Weights of a small mixture-of-experts language model, trained from scratch on English Wikipedia: 1 pick a token.
Below are experts of layer 4 (counted from 0) of a mixture-of-experts language model. Rows are named router (the router's row for the expert) and show model dimensions 0-191. Each number is 50 + 15 x the weight over its row's rms, rounded and kept within 0 to 99.
After each expert's rows: a language model's description of what the expert responds to; "gets" lists some tokens that make up at least twice as much of what it gets as of all text. This comes from a sample of Wikipedia text that the model never trained on. Tokens count by the router's weight.

# expert 1
router:41 38 60 62 50 47 60 47 57 59 67 73 51 48 56 48 56 35 33 47 33 34 63 67 22 49 46 43 73 61 20 50 72 31 64 30 16 71 46 40 50 50 49 36 36 35 58 65 61 57 60 49 41 53 28 55 51 37 74 90 34 65 49 24 51 59 66 26 32 49 30 55 47 39 36 37 10 58 33 40 55 48 57 38 63 54 36 53 36 38 35 38 61 20 32 30 43 61 38 25 41 18 74 67 52 52 49 48 39 66 62 53 51 63 56 52 44 36 70 44 44 43 80 44 45 37 80 78 53 42 58 63 54 58 50 62 50 27 58 71 42 35 29 29 29 37 43 39 00 48 59 80 71 36 65 64 63 36 41 58 83 60 68 28 54 59 87 56 62 54 47 37 69 45 36 32 42 52 44 70 41 62 46 53 45 56 64 54 42 48 56 47
It responds to: Quantifiers and amount words after verbs or prepositions, such as more, some, least, less, several, plus name piece n in ibn.
gets: "n", " more", " no", " a", " some", " only"

# expert 28
router:60 56 50 10 69 38 41 60 51 21 52 38 59 86 44 36 32 54 58 53 61 45 33 58 14 50 43 43 63 46 34 54 31 49 50 20 64 53 33 52 55 78 64 49 48 24 52 25 47 29 42 34 29 47 53 48 37 14 48 46 54 41 41 48 65 51 74 50 67 60 55 32 79 37 36 56 46 41 34 42 44 35 30 57 62 48 68 43 70 43 58 66 69 38 43 30 16 36 75 57 41 84 73 61 54 40 67 44 63 99 19 45 67 27 63 43 50 60 59 39 36 59 50 25 41 62 53 50 36 59 34 38 39 54 71 49 31 59 53 57 21 42 39 57 42 34 40 53 24 78 54 27 48 52 57 62 40 36 44 87 65 34 47 72 54 40 53 38 56 60 65 57 34 65 28 51 44 46 46 48 60 35 60 59 55 23 49 51 70 42 49 35
It responds to: Closing pieces of words and names such as -ary (vocabulary, primary, burglary), -ly, -ian, plus the word California.
gets: "ary", "ly", "of", "ely", "od", "here"

# expert 30
router:35 44 46 35 24 59 57 50 35 58 50 52 52 56 63 39 75 66 68 68 58 59 64 36 45 68 50 59 46 45 55 16 29 61 40 49 54 41 37 60 92 38 42 60 50 58 71 23 63 31 45 32 21 69 53 19 33 26 49 54 41 70 53 27 53 31 71 64 35 48 80 60 69 64 74 56 42 19 32 68 26 24 35 27 67 41 55 37 40 62 39 38 51 45 50 64 56 49 32 73 63 41 79 64 68 34 73 69 41 61 21 48 55 57 62 50 63 55 66 66 58 49 71 71 41 57 75 36 64 37 54 74 36 51 55 40 62 64 44 54 52 37 55 61 38 28 45 56 41 70 46 29 45 42 61 62 61 44 58 69 68 84 67 45 18 62 60 20 70 66 46 57 69 78 58 68 42 39 52 39 45 25 29 47 53 48 59 43 62 50 51 48
It responds to: Inner word pieces like qu, ud, az, as in foreign names, as in Albuquerque, Lauderdale, Shaquille; also known and based.
gets: "qu", "ud", "as", " known", "az", "ich"

# expert 47
router:62 59 42 43 60 42 35 60 43 33 73 64 56 72 46 72 62 30 43 53 48 55 66 63 29 55 53 58 39 34 80 67 38 53 47 61 56 34 39 39 78 37 38 45 63 69 43 63 27 19 70 59 20 46 52 47 39 39 38 35 51 58 55 49 34 56 63 72 58 41 55 56 59 60 44 59 43 49 57 60 69 58 40 68 50 68 40 67 50 42 48 69 65 85 16 47 34 22 45 54 46 72 88 56 34 75 56 67 77 52 73 36 75 39 68 39 47 72 75 47 44 42 41 43 65 53 62 41 62 51 46 45 43 29 43 56 48 56 34 38 80 69 35 16 44 59 49 44 62 35 73 37 49 34 71 53 66 66 46 47 60 55 52 55 06 31 56 45 21 57 75 63 34 65 21 25 61 56 38 65 41 53 36 47 68 48 50 54 68 56 74 84
It responds to: Short inner fragments such as in, el, en, o, z, ro inside personal names, place names and words, as in Ant-in-ori, Enric-o, Mate-o.
gets: "in", "el", "en", "o", "z", "ro"

# expert 45
router:68 59 43 49 46 48 57 80 36 61 42 49 86 40 65 56 86 44 35 40 67 58 54 25 78 69 47 59 27 52 81 55 37 35 73 35 44 26 51 55 68 72 81 61 44 29 35 61 76 63 63 44 64 44 40 47 42 73 42 59 66 40 46 56 30 65 53 50 57 32 41 26 37 64 54 67 81 53 43 57 48 42 30 38 65 53 46 55 27 79 46 44 37 42 43 49 33 52 49 51 48 35 19 59 61 12 52 11 42 35 49 41 40 58 57 48 43 48 52 50 59 66 60 52 47 53 55 79 50 27 48 69 30 30 30 53 73 34 43 45 29 33 55 69 32 43 46 47 44 43 65 62 49 51 57 45 52 47 89 62 68 67 67 57 61 68 79 56 76 45 32 29 55 51 61 34 45 33 70 64 34 78 61 62 61 56 58 82 54 65 50 59
It responds to: Colons after field labels in infoboxes and taxonomy lists, such as Species:, Kingdom:, Postal code:, Captain:.
gets: ":", " an", "):", ".:", " :", " later"

# expert 60
router:52 65 51 52 54 37 58 57 35 33 51 48 65 61 29 69 47 57 25 42 46 47 51 61 50 79 61 40 27 68 48 40 53 53 39 60 59 47 34 55 24 38 51 55 33 49 38 23 42 15 53 50 49 52 57 52 57 49 62 54 54 53 52 49 70 60 62 48 29 17 62 59 46 20 60 78 42 35 45 45 75 42 75 63 63 57 35 55 58 39 66 84 59 80 13 54 74 62 58 41 37 66 51 53 65 23 46 72 64 55 39 46 37 54 79 46 64 11 27 45 27 46 79 72 57 52 79 73 53 68 72 40 18 45 59 46 26 63 68 54 36 64 60 45 41 38 57 55 37 58 33 48 39 30 38 36 66 60 31 51 43 53 55 27 47 77 36 29 21 44 40 49 53 40 19 87 47 65 59 31 61 59 50 59 46 34 40 45 48 56 81 59
It responds to: Suffix pieces al, er, or, ial, ular inside words, as in fatal, monoclonal, vernacular, guarantor, prothoracic, bravely.
gets: "al", "er", "or", "ial", "v", "av"

# expert 38
router:68 62 87 40 76 53 32 61 36 44 49 40 57 25 40 47 56 57 44 62 77 46 36 72 55 51 55 67 58 58 59 58 77 78 43 73 57 46 37 57 57 39 61 50 60 45 49 60 39 45 55 66 51 50 60 78 42 43 34 52 70 62 28 59 51 63 71 15 32 69 66 40 58 48 29 37 61 57 24 44 43 62 59 47 46 61 43 43 44 46 73 59 45 51 39 44 17 52 56 65 65 69 61 55 32 25 49 34 30 70 69 66 72 66 47 59 44 21 31 72 69 72 94 57 45 35 65 33 64 60 26 36 33 54 43 40 75 42 41 73 43 56 53 37 72 19 64 51 32 53 31 39 32 51 32 47 54 74 55 61 29 48 38 46 64 69 41 83 37 67 30 57 65 64 45 36 62 48 79 20 53 69 40 40 47 32 60 70 63 46 44 52
It responds to: The ending ed and similar mid-word pieces after w, g, b, e.g. w-ed, flood-ed, com-ed-ian, doo-w-op, plus planned, scheduled.
gets: "ed", "op", "re", "rop", "a", "y"

# expert 61
router:67 39 66 54 38 54 49 78 53 42 27 47 44 77 69 33 27 44 43 43 26 66 43 44 51 66 29 59 50 49 64 63 17 53 54 35 43 32 66 48 42 50 32 63 31 49 45 68 72 40 36 19 59 67 45 63 50 75 69 43 60 58 77 34 38 37 73 28 44 43 32 22 54 49 42 42 56 49 24 36 39 63 65 54 42 44 36 33 44 46 69 53 40 40 53 34 41 36 72 32 43 59 78 28 36 54 75 24 29 28 47 22 65 51 79 20 50 39 54 53 46 42 46 55 59 38 37 42 40 65 03 44 71 37 69 47 47 49 69 35 25 14 53 64 48 49 62 55 47 77 32 49 71 47 42 54 65 33 55 44 34 54 28 59 65 33 63 61 35 43 42 46 51 73 54 60 59 56 51 75 52 71 45 64 69 50 35 52 68 19 34 47
It responds to: Raw byte pieces inside Chinese/Japanese characters and coordinate separators, plus name-final pieces like ia, ne, u in Praia, Minneapolis, Wu.
gets: "ia", " pre", "ay", "ne", "ria", "i"

# expert 42
router:56 67 41 48 46 37 57 60 52 40 48 52 56 66 33 34 71 91 31 56 63 58 54 43 72 46 40 54 30 56 78 21 33 63 70 59 49 84 17 55 73 55 48 39 33 65 35 58 81 62 39 86 60 58 60 54 53 55 45 50 41 49 53 42 71 55 50 45 70 64 47 29 29 50 52 78 52 35 54 62 48 25 42 65 60 35 56 38 49 63 73 75 62 63 41 50 46 47 36 35 16 59 50 43 64 64 28 18 53 73 66 58 54 53 43 38 38 65 21 44 49 54 62 47 44 53 48 62 32 21 78 49 57 60 26 36 26 43 79 86 29 39 43 43 38 58 61 70 61 66 51 50 43 53 39 63 48 44 65 40 75 47 66 38 26 55 46 37 71 57 67 69 47 68 09 64 49 48 48 56 48 30 52 36 60 44 69 52 72 31 69 59
It responds to: Pieces ar or a inside proper names and words, as in Nicaragua, Palomar, Lunar, Solar, and name starts like Dr, Gr, Har.
gets: "ar", "a", " Gr", " Dr", "br", "h"

# expert 58
router:74 53 33 28 51 58 55 38 42 54 55 61 50 82 49 43 62 70 57 67 56 56 54 45 95 63 28 51 57 59 38 32 55 58 54 40 60 57 74 50 46 27 51 48 56 44 49 81 52 52 79 71 31 57 36 63 23 71 26 39 56 71 52 38 32 15 23 43 36 65 39 57 59 60 65 44 69 31 50 69 30 30 43 27 49 53 51 24 00 65 45 31 51 37 48 40 39 45 47 47 37 43 58 60 20 64 36 62 56 25 35 41 38 65 45 33 45 54 47 46 58 35 32 54 41 41 45 70 36 40 14 56 48 76 42 21 54 42 57 53 67 28 45 24 44 41 62 58 40 38 53 44 47 50 24 76 56 50 68 50 66 75 33 38 88 53 56 41 80 56 62 57 63 56 52 50 40 30 54 43 46 56 32 48 51 40 37 62 59 58 33 54
It responds to: Word-initial capital F piece starting names and titles (Firm, Fighter, Featuring, Feyenoord), plus together, cap, working.
gets: " F", "F", " together", " cap", "'", " working"

# expert 49
router:20 30 67 46 70 38 48 29 66 26 50 48 26 45 44 37 44 44 38 30 49 33 42 39 28 56 26 53 60 63 34 57 60 58 34 55 32 74 38 31 65 52 43 80 44 25 56 62 48 41 46 37 55 64 32 56 53 42 56 33 53 63 78 48 58 47 54 29 62 83 51 70 65 23 49 33 39 56 46 59 66 72 41 26 56 58 70 48 25 43 31 49 47 23 29 68 47 32 46 52 47 12 65 43 56 43 67 35 16 57 32 55 41 53 33 64 40 65 62 60 55 63 38 48 37 35 65 54 58 24 58 39 79 65 27 44 51 55 51 33 59 54 43 42 43 63 38 42 38 53 62 56 86 34 59 72 46 40 68 59 27 54 37 53 45 51 48 64 50 52 57 30 55 43 76 41 14 64 18 25 42 14 60 55 48 34 49 72 20 70 46 60
It responds to: Forms of be and have after a subject or relative pronoun (was, is, were, been, had), plus opening quotes introducing speech.
gets: " was", " is", " \"", " were", " be", " are"

# expert 40
router:99 64 55 55 51 39 46 57 69 44 41 34 55 69 66 34 42 59 38 72 62 61 43 51 40 61 38 49 56 75 86 40 33 49 48 28 43 06 32 37 51 54 59 54 44 44 56 55 68 56 52 29 27 69 47 22 47 70 39 27 44 26 64 49 35 53 25 42 47 38 54 65 45 45 57 84 48 47 68 60 29 24 27 30 52 54 44 62 35 73 38 53 86 53 65 42 36 51 43 68 28 41 30 65 63 22 33 61 67 58 41 33 66 66 56 55 57 58 59 56 43 55 41 59 51 43 44 56 67 83 61 65 39 38 06 43 61 57 47 61 49 35 57 39 30 53 41 30 49 66 50 56 67 42 36 62 65 63 53 57 74 57 52 58 61 55 43 44 78 58 29 61 63 78 79 42 22 39 43 41 58 43 75 29 62 56 41 49 68 36 60 58
It responds to: Semicolons separating list items in infoboxes and credits, and the word-internal piece il, as in Tbilisi, Reptilia, whilst.
gets: ";", "il", ");", " but", " —;", "\";"

# expert 56
router:35 24 46 77 60 84 54 28 25 62 75 28 43 60 37 54 40 54 49 64 39 51 35 50 67 43 49 56 40 54 66 83 21 35 57 28 46 25 68 50 44 38 58 32 55 53 45 61 66 66 40 50 80 85 68 39 62 33 26 52 50 62 53 44 61 74 46 68 53 53 68 70 53 40 51 52 42 51 49 35 37 49 26 61 42 57 46 29 54 39 57 34 12 78 63 61 82 56 54 39 53 63 54 36 59 48 29 69 54 71 58 43 40 77 63 62 44 40 41 55 72 36 53 74 25 53 49 35 37 30 32 65 67 48 32 49 55 41 44 52 48 52 43 71 46 30 87 34 82 71 77 53 49 44 70 54 62 41 20 39 50 53 54 32 78 28 39 52 31 57 36 64 36 33 58 33 51 27 45 82 57 56 57 45 36 56 53 47 58 41 31 49
It responds to: Entertainment and media words like film, music, TV, Art, Radio, and network names (ABC, NBC) in awards and filmography contexts.
gets: " film", "ing", " Film", " music", " Art", " Music"

# expert 20
router:64 75 42 65 15 43 54 71 29 70 44 49 38 30 38 52 42 41 40 41 44 70 51 61 29 31 86 58 35 43 43 54 61 42 48 64 36 74 45 46 53 35 54 50 22 33 65 54 79 44 29 58 54 39 49 68 61 64 42 16 60 55 48 57 66 61 59 38 34 45 39 33 80 69 56 63 31 32 35 59 68 37 37 28 60 34 26 34 28 80 41 36 68 37 46 34 86 40 42 70 55 68 51 39 58 38 58 53 38 56 31 32 30 49 29 61 35 60 47 16 64 35 47 35 50 55 43 61 58 54 35 58 74 64 45 52 55 59 50 48 40 58 67 32 38 33 72 64 46 41 35 43 21 35 46 50 28 21 37 61 35 51 35 31 30 44 09 54 36 33 66 55 58 58 43 38 54 50 39 25 48 47 59 88 47 51 54 67 32 68 60 32
It responds to: The prepositions of and for, plus by, about, above, among, after nouns like member, part, end, most, e.g. creation of, paid for.
gets: " of", " for", " by", " to", " For", " about"

# expert 31
router:58 40 43 30 50 58 31 53 42 57 59 57 64 55 55 39 39 60 45 55 93 58 29 38 48 75 60 32 42 60 61 48 61 55 72 30 39 41 61 71 59 27 56 48 46 69 37 49 37 47 51 57 80 66 73 55 78 64 69 29 50 53 56 49 48 55 31 66 19 30 43 63 43 59 50 54 58 50 20 33 48 54 56 38 71 41 52 33 33 66 41 66 66 84 16 50 14 51 60 47 53 42 23 51 70 24 56 25 43 27 54 52 49 72 35 54 45 57 60 21 48 49 57 69 29 40 76 50 61 71 66 63 29 35 22 52 56 36 58 39 41 46 64 58 51 67 20 42 53 37 37 56 42 35 12 47 54 37 48 61 74 49 64 51 18 64 45 49 47 64 43 67 40 70 29 64 71 62 58 42 67 59 36 46 48 35 67 25 52 62 86 58
It responds to: Short consonant-heavy pieces inside words, such as r in Nebraska, c in enforcement, og in pathogens, ol in cytosol.
gets: "c", "r", "ol", "g", "ac", "am"

# expert 2
router:67 59 33 52 61 30 40 61 42 40 49 80 42 55 60 37 37 42 53 61 63 42 37 57 45 71 59 47 42 35 43 35 53 65 66 24 36 66 73 67 58 46 67 78 64 70 58 28 68 56 80 74 58 75 67 55 56 53 36 14 36 46 52 54 48 37 59 42 37 73 41 54 58 36 55 38 87 55 36 41 53 47 91 54 41 43 48 47 60 49 25 51 89 81 37 31 65 33 64 48 09 41 51 51 62 61 64 44 66 43 62 54 57 43 36 53 44 29 16 57 55 55 63 62 57 47 46 49 60 58 41 57 31 19 42 40 69 34 66 37 54 29 53 48 17 51 49 47 55 01 55 66 60 41 48 45 50 52 35 56 75 48 42 28 59 58 52 38 30 81 54 59 43 35 61 42 32 21 41 64 42 27 53 42 62 28 50 50 37 53 45 73
It responds to: Single consonant or short pieces like t, m, p, te, per inside words, e.g. Confir-m-ation, pal-p-ation, Liber-t-adores, hy-per-linking.
gets: "t", "m", "p", "d", "te", "f"

# expert 10
router:48 55 43 80 36 56 50 31 31 81 79 69 54 27 40 69 33 42 45 55 51 61 46 66 54 32 55 38 50 34 57 62 38 49 48 65 48 63 75 56 45 63 54 50 60 52 59 75 25 43 68 30 49 57 44 42 66 48 18 60 31 72 36 57 46 45 42 27 43 55 72 54 33 31 33 49 40 44 39 43 23 54 39 81 29 58 52 59 48 25 54 78 70 54 38 39 48 58 65 73 56 67 75 60 75 66 64 81 48 30 40 48 80 55 36 63 48 41 65 58 58 63 72 44 53 66 58 63 76 38 44 39 51 61 79 50 31 44 82 59 50 18 64 43 28 75 33 64 40 50 60 58 57 71 42 68 36 74 23 65 44 29 33 49 76 27 28 47 45 46 34 62 66 35 61 61 51 73 52 36 49 57 69 63 39 49 39 44 36 18 46 48
It responds to: Word-final suffix pieces completing verbs and nouns, such as -ing, -ation, -ment, -age, -ce (enforce, discourage, damaging).
gets: "ing", "ation", "ent", "s", "es", "ment"

# expert 33
router:81 51 37 59 46 46 65 33 48 41 45 50 61 54 50 51 74 79 19 57 57 53 54 35 48 55 32 29 38 49 50 51 67 52 73 40 54 67 49 63 71 21 55 59 73 32 39 43 47 41 57 72 70 76 40 58 36 57 58 61 73 71 45 49 56 21 14 73 53 53 42 61 59 86 62 38 50 43 21 61 46 31 49 90 43 56 44 63 50 69 86 55 71 32 56 61 50 49 24 37 29 45 69 69 10 24 55 28 53 43 71 43 36 44 45 79 59 43 53 64 31 42 18 60 29 56 76 48 53 54 36 53 85 40 40 27 52 45 57 40 52 49 73 41 39 69 66 62 54 41 51 59 52 32 35 56 57 45 55 51 54 48 54 54 55 39 23 42 24 56 53 46 41 73 54 69 60 37 56 74 22 54 40 52 35 68 60 46 34 42 65 52
It responds to: Word pieces inside names, compounds and technical words, such as Sams-ung, set-up, trans-action, Fulk-erson.
gets: "ers", "up", "ung", " trans", " e", " Trans"

# expert 43
router:57 60 66 71 67 45 36 34 48 35 57 58 40 65 43 66 54 35 36 30 12 55 49 53 49 62 27 45 37 67 66 58 41 67 55 43 16 58 59 52 10 41 51 64 55 47 22 58 76 43 31 53 34 44 53 41 50 67 76 47 80 39 51 37 44 59 34 50 63 69 73 72 37 62 59 64 44 62 52 52 37 67 24 54 53 57 52 66 31 71 30 61 52 65 51 27 60 40 54 32 75 75 19 80 34 49 52 15 62 34 34 47 55 29 62 41 47 46 66 52 66 46 28 67 25 53 44 40 55 54 37 31 46 33 45 50 43 54 46 25 56 46 51 52 58 28 76 61 64 29 71 49 79 33 81 75 54 44 39 59 43 69 51 65 88 56 66 57 51 75 56 60 65 52 26 48 34 27 43 67 66 50 37 55 45 52 28 61 36 50 67 43
It responds to: Closing quotation marks after song, episode or article titles, plus the pronoun I, You in titles, and Roman numerals II, III.
gets: "\"", " I", "I", " inter", " II", "”"

# expert 63
router:64 80 65 19 40 52 52 44 41 11 48 47 64 52 39 82 17 23 64 59 46 42 38 46 44 45 45 57 50 30 53 62 44 49 30 49 43 74 60 80 73 34 42 71 55 53 43 45 76 45 47 48 61 42 68 42 40 41 63 24 67 70 88 25 73 39 42 63 70 48 48 56 44 49 37 41 66 14 55 78 66 45 56 64 35 66 43 58 47 41 78 42 49 58 63 63 47 65 42 11 40 52 45 51 65 23 56 35 76 54 47 57 30 40 42 54 37 13 82 53 49 40 40 59 46 29 37 47 69 63 46 64 59 54 44 35 72 75 41 35 54 63 64 42 50 62 56 20 41 43 49 59 45 42 38 69 30 46 55 47 39 58 52 65 39 21 74 43 19 42 45 44 59 46 46 75 45 55 85 52 52 30 37 46 41 52 39 42 47 64 58 30
It responds to: Pipe characters and dashes that open a new table row right after a line break, in sports, chart and episode tables.
gets: "|", "-", " opposition", " etc", "|---|---|---|---|---|---|---|", "        "

# expert 3
router:63 49 49 61 12 38 68 28 36 53 35 70 54 49 34 53 89 40 52 43 66 56 57 71 72 35 59 45 36 47 47 72 47 38 19 60 37 36 43 34 49 73 28 41 65 50 61 71 72 49 62 29 62 57 24 39 51 63 48 51 64 20 45 70 63 25 57 48 57 41 39 41 40 43 67 60 37 58 55 77 61 44 45 19 37 35 87 33 41 20 50 40 49 24 47 57 65 63 55 61 68 68 45 45 46 58 48 77 42 51 46 79 47 50 37 63 66 53 66 67 67 44 50 41 47 57 45 57 41 18 54 20 47 41 67 55 35 66 58 61 46 58 70 39 49 56 44 44 49 43 31 67 35 45 68 58 59 45 37 62 33 47 43 58 00 55 18 45 68 47 30 57 50 50 68 50 44 61 36 57 41 57 49 85 49 52 64 39 55 49 05 42
It responds to: Prepositions following verbs or participles, especially of motion or location, such as in, across, into, from, at.
gets: " in", " to", " from", " at", " on", " with"

# expert 22
router:59 75 40 40 59 61 42 57 47 50 62 34 71 41 67 33 44 53 64 66 59 48 50 49 96 66 63 48 51 51 79 51 53 61 43 37 33 14 75 38 69 56 86 65 57 73 59 41 65 52 57 58 52 52 42 33 33 60 55 21 65 87 76 64 63 34 61 46 39 44 62 29 51 69 53 59 44 37 43 58 56 20 46 69 54 52 27 35 67 82 72 37 72 32 30 38 44 37 14 48 61 24 87 58 52 35 40 50 57 41 46 44 62 45 42 48 27 38 55 54 40 48 61 46 41 54 37 62 63 51 43 58 63 50 67 28 57 51 50 73 31 64 61 18 51 31 77 27 43 51 65 38 53 41 72 47 90 43 73 56 49 51 45 38 79 63 64 29 43 35 59 45 61 57 44 30 34 44 61 42 45 73 55 49 61 44 45 69 44 70 58 41
It responds to: Word-final e completing words like finale, cane, tribe, plus word-initial capital pieces W, V, Y, Le, and de, v.
gets: "e", " W", " v", " V", " de", " w"

# expert 8
router:47 50 46 57 64 43 79 47 39 66 48 51 33 38 59 49 64 32 26 50 62 58 46 52 68 66 24 43 26 08 54 51 26 38 47 52 65 57 45 32 41 40 60 54 59 48 57 52 41 38 37 55 60 68 71 71 81 21 50 34 50 43 46 40 54 48 25 54 69 15 43 61 88 38 63 48 23 52 64 50 74 41 62 54 45 59 52 58 49 49 54 24 49 56 48 76 55 55 26 36 40 48 57 52 55 45 50 59 39 25 50 35 28 49 40 63 59 85 37 61 30 55 46 60 76 41 56 58 57 79 27 30 49 50 11 33 65 65 64 37 41 96 25 69 30 38 71 38 40 65 62 43 81 33 35 60 65 53 25 67 69 51 39 57 59 55 21 73 48 32 44 49 50 52 50 45 58 55 48 49 51 64 23 40 60 41 40 54 42 52 85 49
It responds to: Second pieces like et, ph, or word-initial s, t, th, ext, dep starting words, e.g. pen-et-rate, ty-ph-oon, p-et-rol, s-ky.
gets: "et", " t", " s", "ph", " T", " ext"

# expert 13
router:38 52 56 69 64 49 33 39 62 67 37 66 34 80 54 67 49 43 26 84 53 55 33 71 67 57 63 44 64 46 46 67 51 46 46 50 39 53 36 71 55 55 55 55 36 49 49 56 38 31 70 54 31 45 42 36 30 75 33 30 51 74 52 73 36 78 31 49 50 59 30 61 66 43 65 68 79 69 50 55 43 45 51 49 51 53 68 60 45 51 27 52 62 89 90 26 60 90 58 52 55 53 03 47 21 50 66 58 57 86 67 41 29 69 73 53 48 46 69 51 51 60 68 24 67 39 41 54 56 47 70 83 62 33 35 87 60 63 33 49 45 51 41 44 82 37 37 45 56 34 55 39 51 45 49 42 44 44 52 44 50 44 53 62 56 78 54 49 50 43 33 34 60 46 51 74 27 43 41 57 38 73 42 40 65 55 36 53 70 32 57 52
It responds to: Periods closing a sentence, including ). and ". combinations, usually followed by a new sentence or line break; also abbreviation periods.
gets: ".", ").", "\".", ".\"", "'.", " ."

# expert 50
router:73 49 55 68 48 47 70 51 38 60 59 48 72 41 79 47 44 53 61 64 65 70 68 55 68 58 17 51 85 68 46 72 39 51 89 39 57 39 71 47 42 62 35 30 54 70 62 59 62 87 53 67 72 39 32 77 44 12 36 68 55 49 64 56 64 39 38 67 56 48 54 26 44 43 49 54 49 44 46 76 61 35 45 43 58 27 48 31 52 56 54 41 51 46 75 67 49 49 49 63 59 67 58 68 62 44 31 41 30 56 58 69 71 55 52 41 57 53 65 46 21 69 84 59 52 29 40 52 41 39 28 46 62 64 64 58 16 29 55 55 46 43 42 47 61 64 75 40 63 73 20 49 42 32 78 33 21 41 34 49 54 51 38 46 53 70 34 54 22 30 28 61 29 42 38 50 84 63 56 60 50 47 76 43 48 35 59 41 55 25 55 59
It responds to: Place and institution name endings: Street, University, College, Island, and suffixes -ford, -ington, -ley, -son, often in tables.
gets: " University", "ley", " Street", "ford", " College", " House"

# expert 62
router:56 48 49 64 48 59 56 40 35 56 40 50 44 26 89 40 64 48 68 44 45 43 68 74 42 55 57 35 18 56 80 56 17 59 46 66 34 18 48 68 58 30 45 49 45 46 47 13 57 57 41 67 58 47 61 38 48 37 41 49 48 45 48 48 54 49 50 43 57 45 37 58 30 32 51 58 49 36 58 66 49 83 70 57 59 51 59 50 51 43 52 68 76 45 59 55 49 40 59 50 43 56 44 53 64 72 65 40 60 70 39 58 23 18 75 61 43 26 41 35 49 37 37 50 69 26 85 20 42 31 65 69 26 56 17 77 47 56 70 63 24 49 39 54 22 52 62 43 60 41 65 55 43 41 70 21 45 66 47 40 51 52 76 49 38 55 65 42 57 43 38 64 73 47 75 31 49 30 47 56 42 25 44 29 72 54 24 36 36 13 34 19
It responds to: The words men and women (Men's, Women's events), the k in Sanskrit, and short name beginnings like Sal, Tod, Santa.
gets: "k", " men", " Sal", " Men", " women", "H"

# expert 17
router:31 80 45 61 56 53 80 59 52 38 27 33 37 67 67 61 49 34 59 49 36 57 82 63 38 46 54 49 60 37 71 74 47 57 82 18 35 27 56 25 64 53 51 53 42 62 44 14 46 45 47 34 68 69 55 47 39 66 50 65 39 34 66 18 80 45 49 30 71 59 72 60 45 63 12 43 41 51 42 51 46 36 40 63 54 41 66 59 45 72 64 36 56 44 74 57 43 59 57 33 39 41 47 63 47 51 30 26 31 80 61 46 47 59 49 27 47 32 46 46 39 84 38 34 44 33 53 51 50 44 26 56 45 26 34 56 63 44 51 63 70 49 43 63 32 44 24 57 39 20 49 50 66 42 40 76 47 48 89 54 65 38 65 50 71 42 56 59 56 45 59 68 74 51 24 64 34 60 40 65 51 40 54 78 55 43 40 44 36 39 24 20
It responds to: Dollar signs, backslashes, braces and underscores in inline LaTeX formulas, plus some "the", "a" and digits in tables or prose.
gets: " the", "$", "}", " $", "\\", " The"

# expert 23
router:44 70 43 42 57 56 25 63 40 46 48 48 42 60 38 66 48 71 60 32 45 39 42 40 75 43 43 67 36 40 62 55 38 83 37 50 42 60 52 61 28 61 70 42 57 76 49 49 32 49 51 50 43 62 40 56 52 59 25 39 30 60 53 57 44 89 54 64 12 46 44 51 75 60 55 48 49 44 58 58 69 47 59 28 46 30 53 50 59 39 70 53 65 66 38 46 51 70 33 73 40 20 74 54 41 03 62 32 64 26 78 62 72 63 49 50 70 19 43 73 31 76 40 49 37 84 65 37 51 58 60 41 49 62 33 36 26 70 76 71 63 54 46 37 46 55 40 32 82 57 45 59 55 64 54 60 58 48 22 80 69 52 53 73 64 38 55 43 60 50 82 52 39 70 51 49 58 65 43 39 45 34 57 45 62 41 39 27 83 29 39 48
It responds to: Mid-word fragments like it, ot, ip, y, im inside longer words and names, as in Forfe-it, Glycol-ip-ids, In-it-ially.
gets: "it", "ot", "at", "ip", "y", "im"

# expert 21
router:49 74 46 49 35 69 49 38 50 49 54 44 42 61 54 77 58 48 55 57 29 63 35 40 40 55 71 52 61 65 44 32 41 53 47 40 53 62 40 31 57 54 58 43 45 53 65 50 38 36 73 60 34 36 48 24 65 75 43 31 70 44 69 76 39 44 77 56 85 37 66 53 54 58 76 76 61 37 65 47 47 61 56 38 27 69 65 71 52 55 44 66 51 33 43 67 92 43 55 35 42 52 21 49 50 53 63 65 39 83 12 42 38 62 33 60 74 49 69 50 52 29 43 79 28 49 35 51 50 46 76 49 39 76 28 43 33 40 68 36 26 31 54 43 57 52 33 62 43 50 28 63 58 54 79 55 44 61 56 67 63 64 39 39 42 91 49 37 54 41 54 27 53 35 37 54 34 38 27 35 72 53 25 52 76 75 45 46 69 58 56 19
It responds to: Commas and and or joining words or clauses in running prose, such as 1950s and, Thalia Theater, Hamburg.
gets: ",", " and", "),", " or", "\",", " &"